python train.py --n_layer=8 --d_model=128 --d_expert=288 --d_shared_expert=0 --activation="squared_relu" --router_score="sigmoid" --balance_loss=0.000634 --init_std_router=0.0115 --norm_eps=1e-06 --tie_embeddings=false --beta1=0.9 --beta2=0.95 --seq_len=1024
Below are experts of layer 2 (counted from 0) of a mixture-of-experts language model. Rows are named router (the router's row for the expert), up (a neuron's input weights, with its number) and show model dimensions 64-127. Each number is 500 + 50 x the weight over its row's rms, rounded and kept within 0 to 999. Numbers have three digits each.
After each expert's rows: "mostly gets" lists some tokens that are sent to it at least half of the time. This comes from a sample of Wikipedia text that the model never trained on.

# expert 9
router:553515596559527539535469486496474431623489555533472427494535571576569484572486533598516554481554471602576441591439516478508492502438467460493569484478535436427517540565437486540583479465464509
up0:578492559473582611461447533397536566535435512587448502471430603571436491452568530496535510527539463524402481485480510472501457509483400541552519488568497422469503506546520478524540501456370570
up1:409467486523533522460523548516473487498538536485587480513485411526503519504433483516483544414428503497530557454540471592477549490450430426493480511514479397519528582417413474452537475468563490
up2:490595544431431570529497484532462587501515499489532519474427553434386565555464496457489513440523481486576501413424549417472497469498407450475491506520511545562516542525578492369492506522478424
up3:454422517511599471414514461434539457427484431551432595483466455566476571576502478490467496455528446444575500525443519438437534522473460407568542491477479491512535598536474470514604396500552608
mostly gets: " a", " an", " any", "This", " This", " several"

# expert 8
router:421605527502547432528496537550468503549468449511430554477429551576540451547494592528465579444506445502520500494525499463553580558417520469496592562498540436433612523535589464543547540517463435
up0:440583457492503528494509465535464482546511499479478478540505446579563442461483514491523571555529508494541481496556514425494526627318477476414527469529513499439516484486534528436612505565436446
up1:505550518532515446511563531510518450489493489472545553515426463464500462518544597448513443486522477435563539480559587454545523432528496501461536506501496427403523496579565528513685553505535453
up2:422458535498478513509494442494496489538516542541495450469507504642513485528504466558543468490558477413554455694483422525532637582503518530499530449537514497488444585580513536506489453529497482
up3:501411484549564470544531521455458394555530535540438528590517539518463490523552581564561438522518512544536485489512449543506510544496497508452618495477457517480491536486488504594584413398519541
mostly gets: " After", " without", "After", " before", " With", " By"

# expert 11
router:497541496550561603460513547545534528532467475577516453539451531479549548476473604527524425482521441524546411537490547496474514476464455357502560457466588422490519493525402517531578536489432505
up0:477470505447551454450484598368367482480477513410514544537542505523503443527496503425462538440519447564494406475511464573485486552494493467513489538467525481375616458461474561495486470407520486
up1:577574503522482528411518507485418495574420473556529551554408540509497563543527480552369542461597476525527423533473558489453432466496523471426524494539462459515487448499473427533508532456582517
up2:445473549447474585493530556516462470472460476551505551620554592555500489505510586544487597463466399508538544572469579527511504510480522425483528557538461489520505567485563505464465547446522529
up3:553587476567543518429524463530538450484447519574405533514493472481575459508531481555466397488485510505533502533440588516508393543502518534529431518545513462447428480607475562568499512561575511
mostly gets: " MPC", " politician", " footballer", " ±%", " kg", " Candidate"

# expert 4
router:461576543536551584501539476566475506575507496548558530543486498430449521414457545497531568512429401499511405556463643439442513534456472415530481523462580405492512591525513502522562535473435488
up0:417520547565519561532406610558476512636551492480536410498436558465457557490447573443567521447483453511481487402382526512463509483508520422585444500498495498510442527473446564425437516506513533
up1:503470527501494523527489471551531453569408486523445343386514531507548516567523514557510569515463466486509418601455488575567440534518516384606466534410628534493488390496514549520464502487482549
up2:430387488670535516544585429480449459565501424556478475544479530537533557543485545509505545385474468517533411468483474513411454546412525555511523452495505459524550436464412533453479524490545517
up3:566465540474586490535483520517506488540489480524546423566534562448507517468497469498563565503513445523553419554508491400438431527475541575527463470452600385426659520487587508484506554557512502
mostly gets: "Scientific", " Genus", " Phylum", " Animalia", " FRA", "optera"

# expert 12
router:547550545565550562434464528452483484600478509515461545538531450543597492493464610487464509492491422601504421527498460526425447511479517467531575541471463467506548518601392467496588546451509512
up0:426509544600469587522405476462497453507561425435438509444505501526435392462491573584464501509589528498509427546441482477465450475500457529567522439589470445466525594564484446575515584442467508
up1:425509501567599511525482508449578442589559448479465473503496532465571499476527514558435565557406459580460415546527481544409471548480429402501559551438467410497432457493366506547584505531472546
up2:519515496498532488545520454490488494434498393519487519532502542493487490545529457478454494533582500580551589464473459495459496451524493461557599550573470531443487416503540545538495540479476542
up3:478526511547468580510526537456446549530573504529481557565564530452450459482540621465508485449455460527561507581542447528433495542423481450530446536485518490425609460504485437598516452474460473
mostly gets: " n", " un", " Fre", " conv", "qu", " Qu"

# expert 1
router:495525609492539508530519500541477472529496506512389429470545573600482459572498551598524547507494386514548467518449539503486579544422537473488564508447482500420518478517457429537545518578418496
up0:455531490449482488534507507527522523514451389474458447443456516468480515539572534474517579445479547541472495447534545511415569574382548445479599501473552543588547536494522568550518542482445533
up1:463505540478471570514494489569498551538549473496488469482512634501486532574524471628477469491573352560527492414417466450535518447496512493417501638496536455384471509507399473539523475486497475
up2:507524587550463473523564428516530600573605426551445605566458463492576553488458469490492558402476502450599548518502561400477570560531490546461517526573513520470489559549499441514468515468458419
up3:437525579453512465448490473526568443493486562452504422498459564557576536414542490477539531482484582478519494535562457492525536522440563530502530549492447518433507434511571577670581495405548524
mostly gets: " However", " There", " During", "\".", " While", " When"

# expert 7
router:467537640568528546526486492569480439644465481496419493479565566564532492450485506603513530461473469504481492551440410567540514506452482460551595491447593528430564491537527510571502502428502497
up0:479563519517527518475471591464587397452430541470498491578578475531523512429515483522568471506491476519502494525498623493543479490479355515492474505537546453408508573521453479474484623481527534
up1:409544601541504500509368532579509473590448544555414452507492511551525589576475474428499540502423439452460382525447472508464473527503545470508523481512538516446495530514413555566582490491519473
up2:562401523594496512465468517488452508510512527515594434557562464514614525481443529480579505472534511576558490547528450476463478473478549440493499446455478515485538454582529450435472525536471428
up3:452580518529490560485442506431521516526518555511503557479515484454658454489428481484565401569485466609545518526615574489519475525416466512473507426528493459503485545523416433496575484479456591
mostly gets: " entire", " father", " wife", " latter", " original", " next"

# expert 13
router:522563515491492545479495527587388448536483489486470482567545536474524476481525579584540517497488435521525408545399547518493543532429493432545476552385469471513548554520474495512469454507463476
up0:507520526521530551508545561522577467534550526525418526495580579514474558440509508434468413472581437481487520449392462561517554415502450447543496476470500509446502529510445502498502489451545630
up1:475598463511386606440558455485444452473565531571481418586457456512461539507496487493519578468403489587451443497560445555540495529525403498448472459339529440426478477515496521442521571548506528
up2:486545529608539645497500518477480517467484468473400483447549491479423477507404577485554494586627426494535426453495477537448439491516542504511550517521488489514459500528434553439555477480576488
up3:590560486556604493547583469518490474507462458474518443476461432478480535453440529468568534487563408459541397557438524463435398536477548444363538547446519477519530473472488550526581538512551496
mostly gets: " Ad", " War", " É", "mathb", " Med", " Representatives"

# expert 6
router:473521625549565489487512492555456510554473488613455491487501529532494462529501550547489500457488466518593463487451576406502457527436431421489538560412526475516517561566494498511538527536442458
up0:560465454588513549526568507515474520557562570647457418406507549482526494437506543535446589557454464498533525482523518516442537550458494365548570520498564459509529473443537490486486493540512444
up1:519538535448571511501387449509508552468575463487522503520426522526529471505365557536473553413472539572557449388441541493480517457494511448546537456472416426517537488470420523463485537568438513
up2:543546593537497495482411428516541463519474449611442445519537566564492411620509507621424592497461549520496492453484449462577509430426476444499512540522481431422518490581531512544494574474590456
up3:422459515540555523498530494525438511574503483548440470454527445580598565479511504561536444480407463577483520491464474480512493565396560459436511557498591514411517413487560502502478491503291466
mostly gets: "burg", " Motorsports", "sson", " Smith", "ski", " Williams"

# expert 5
router:482513565476529501518448500453485399546465491488514402511541536529529500585499497552471525525514456507516466530443507416511565438459538431576540589437536490524513563537483518566567508537496461
up0:446609516511479445421505589541457380557502531444533519510575490528537476592490504430518492484485390520525456474588515475512456484508563426525568554351501549502491573492399492438548439581419579
up1:478520464558574496468504493610543510551537465616409512494456518528479447497514523531495503502494447504442460533519563474456531536391428454502463542449457471515569493599401454487518502491509486
up2:551511504512458618505480586483504436588454484500475455467472452471556428471550483496539523534603486466473443474477568429443537505484519510542464467462425431557503502488535543481469433603529594
up3:499464526471465473543465557501561585526512459408479488433349486561510427619522484405521615515551452466532486450483505471523525412440530394462550552496505458505462500537596424501501520537521477
mostly gets: " those", " these", "acher", "ity", " store", "stitution"

# expert 3
router:538509634515499469499487424499479502561483470485501493563547477493531485538505542467434528519489401544520424531440521408452485513422538439585516479526505435480551485592518499534536535461362473
up0:396605500536403562582554534550447496442509510571470441393491477464477491472560624486414510521482483580470417480439484491476508491454479474495543574472537513559458601572539480583579480547467469
up1:465389585511529525484506592458466569498484557513470544518536558498534498475482531524460515456401493549459467617559497544430463561482509506487547442522473526510526510546456470499595545445521523
up2:437476587456526468411542466539547499480550500509479560477486571569567526573544526477490535508493461532504445540456444511521558486349454551503451444522426474431506482516500470444523592486430494
up3:580592570492456469512505451661443495491411466575480497511514478484536499570420470552525448505560456531478498484487418433510573492496579497422445483504465496354492489515470506495436544481475484
mostly gets: " make", " well", " will", " should", " did", " may"

# expert 0
router:452442549539506481503505484542438512557524490523479466528476557600516518586505557541470504496514447526493412521440543474499533553438477464495520610469522397476582448525444501507579473546491528
up0:523455518484521513375456589484374480467570527517451498508419501518632525490422455447581508466564447470438503471505491524546509493464580502446507564505424483417500431508496620596476483495564462
up1:580502504521563474537420507529439536522441461518538438614586526452498523388386471596486429448476503487537458461506472465509534469460488468450444503470579472573570567491481518522487417490489498
up2:500476569392450482480479382480523535466512455439491508548552505528482326523497569542509538463531548473438472574504517546594452526470499396461555527510407404426578397497473487513478477538504627
up3:525486549448561604408461416473632498432515442475528478482531578504469495541496460465534598468521492458549525550528539469467558499414484539504458579510539380448532488476505424565563499391426524
mostly gets: " MF", " Nominated", " Goals", " Votes", " Won", " DF"

# expert 15
router:499505662522563547491493511572540451510460463569462447489497522548537528505480548600505510531552430527479450542450528455486550524466541406525560561422531438502550500602525448561555467498397510
up0:447571650465563481567587514514479506525509465428541528463526519503447506465456567505488501434533450422482470587521475588572485515505540501569605454539595497415587482407474496533671482420526511
up1:499506535514444534521490493567498512477498422584506460538530532471601459528552533529498401495567452529502531562498606516483468584532479464330533461495418384512471491612433480591463418544532506
up2:525434495573499549395518440533503433547451556532475479534445525576504547592579526477509602529505450523531490522512552510443557574528465535513481508459515494505446406586564531490567577594514586
up3:511490533592549502496520475573513429494435482493468429456445525651531525589530526567516514553552477545463418577474586427465582590507533531402501457466539602550483484528496478548524406539469489
mostly gets: ",", " but", "\",", " and", ",\"", "),"

# expert 2
router:505549513446603463457420507568422490529519484521402501474493638573527487576398492605484525507429508588456453498516599531471618576418497481469471547498491486387574516575498508552542511566468460
up0:543499551504513436426537520508427441468482506500533477496538490500563466629482509517511569556490458510547531461495522520460519517491434520482577578513550497470492405477434482491659501459506522
up1:560586565446569506558457605529486430545476449523510498458605566478486416565493482585433472427456470590539486505481499516447506497431535472492456430482601502501512587516590520477468507496461481
up2:488456555490551487524560460491547606537477517455522409424370482592484500525499490529467473519451545506512500451541526493520517455351602463592527511508525567465588530484486514508544474515543556
up3:484525514477499465532478464490585501550505526643473516442465513541454492437415512528507465368543491498457455469484601496516520528390477503387471562508504506532502560533561507593475437493447451
mostly gets: " where", " Mac", " Kal", " Lind", "iley", "oor"

# expert 14
router:489512474510563533493456449530525521545457476596465481492448557514527524531476576485501568453466390491538396514464509408488502550427449424528516521416547518455575518523433399528561491571463442
up0:568483513458588504458466449536520600514444544486526528438446481418526489497528508563588565528472407510520466563590554479527530546502461416412425516531482499503445489565493458464546496427494567
up1:608456453500551607459458519445499363471507543484575463557462506462516489490571550540498542563497546497505450528502533487480522520455495420540481662533541455505590449596501487475441442528498462
up2:576499528518463447563578525482517417554489502404435507431518473555555510427461571585452518505462571547547479528528490464566442492387476498499533477541475538458508418457538384473537539404513504
up3:587538520537555461473521547577505580470603463517427494522546507431540523470446554489415537475561487440585522460531492519438422449436528454486593512502540445508642518471484493540582434534463431
mostly gets: "):", ":", " :", " Born", " Location", " –"

# expert 10
router:451498574496563605494506523500543471520495533506408526514504550536539449459461574556415473546515524529489425557550607489508532487427471446442565528400434489490498446521514485587591475461490509
up0:539514542472487547506533590618577497517333460583452514515542472491625474576456633483547475545478434420566535463561467564480463539531448485498510523538503516590530426539513486521527541508540559
up1:546486602508464540525622413448554410522434478507545492481420585547547480565559550535545420418557526522414494470561543523440528570404572421517437492451533515397502511496465534557445487478496553
up2:459569474553540473444469520438512409626458525606488539488562480518493449453495599478604499471437498522555460600447559479534466507478573477379582452528450420465477443575469503446536528522455493
up3:505471494548549469542488469563527409508530480497507506563506509483474473417523479496424464550555543567481511476542497496452449504469546442479493544519540393489479521548476570585653540483557508
mostly gets: "′", "|---|---|---|---|---|---|", "|---|---|---|---|---|", "See", "|---|---|---|---|", " According"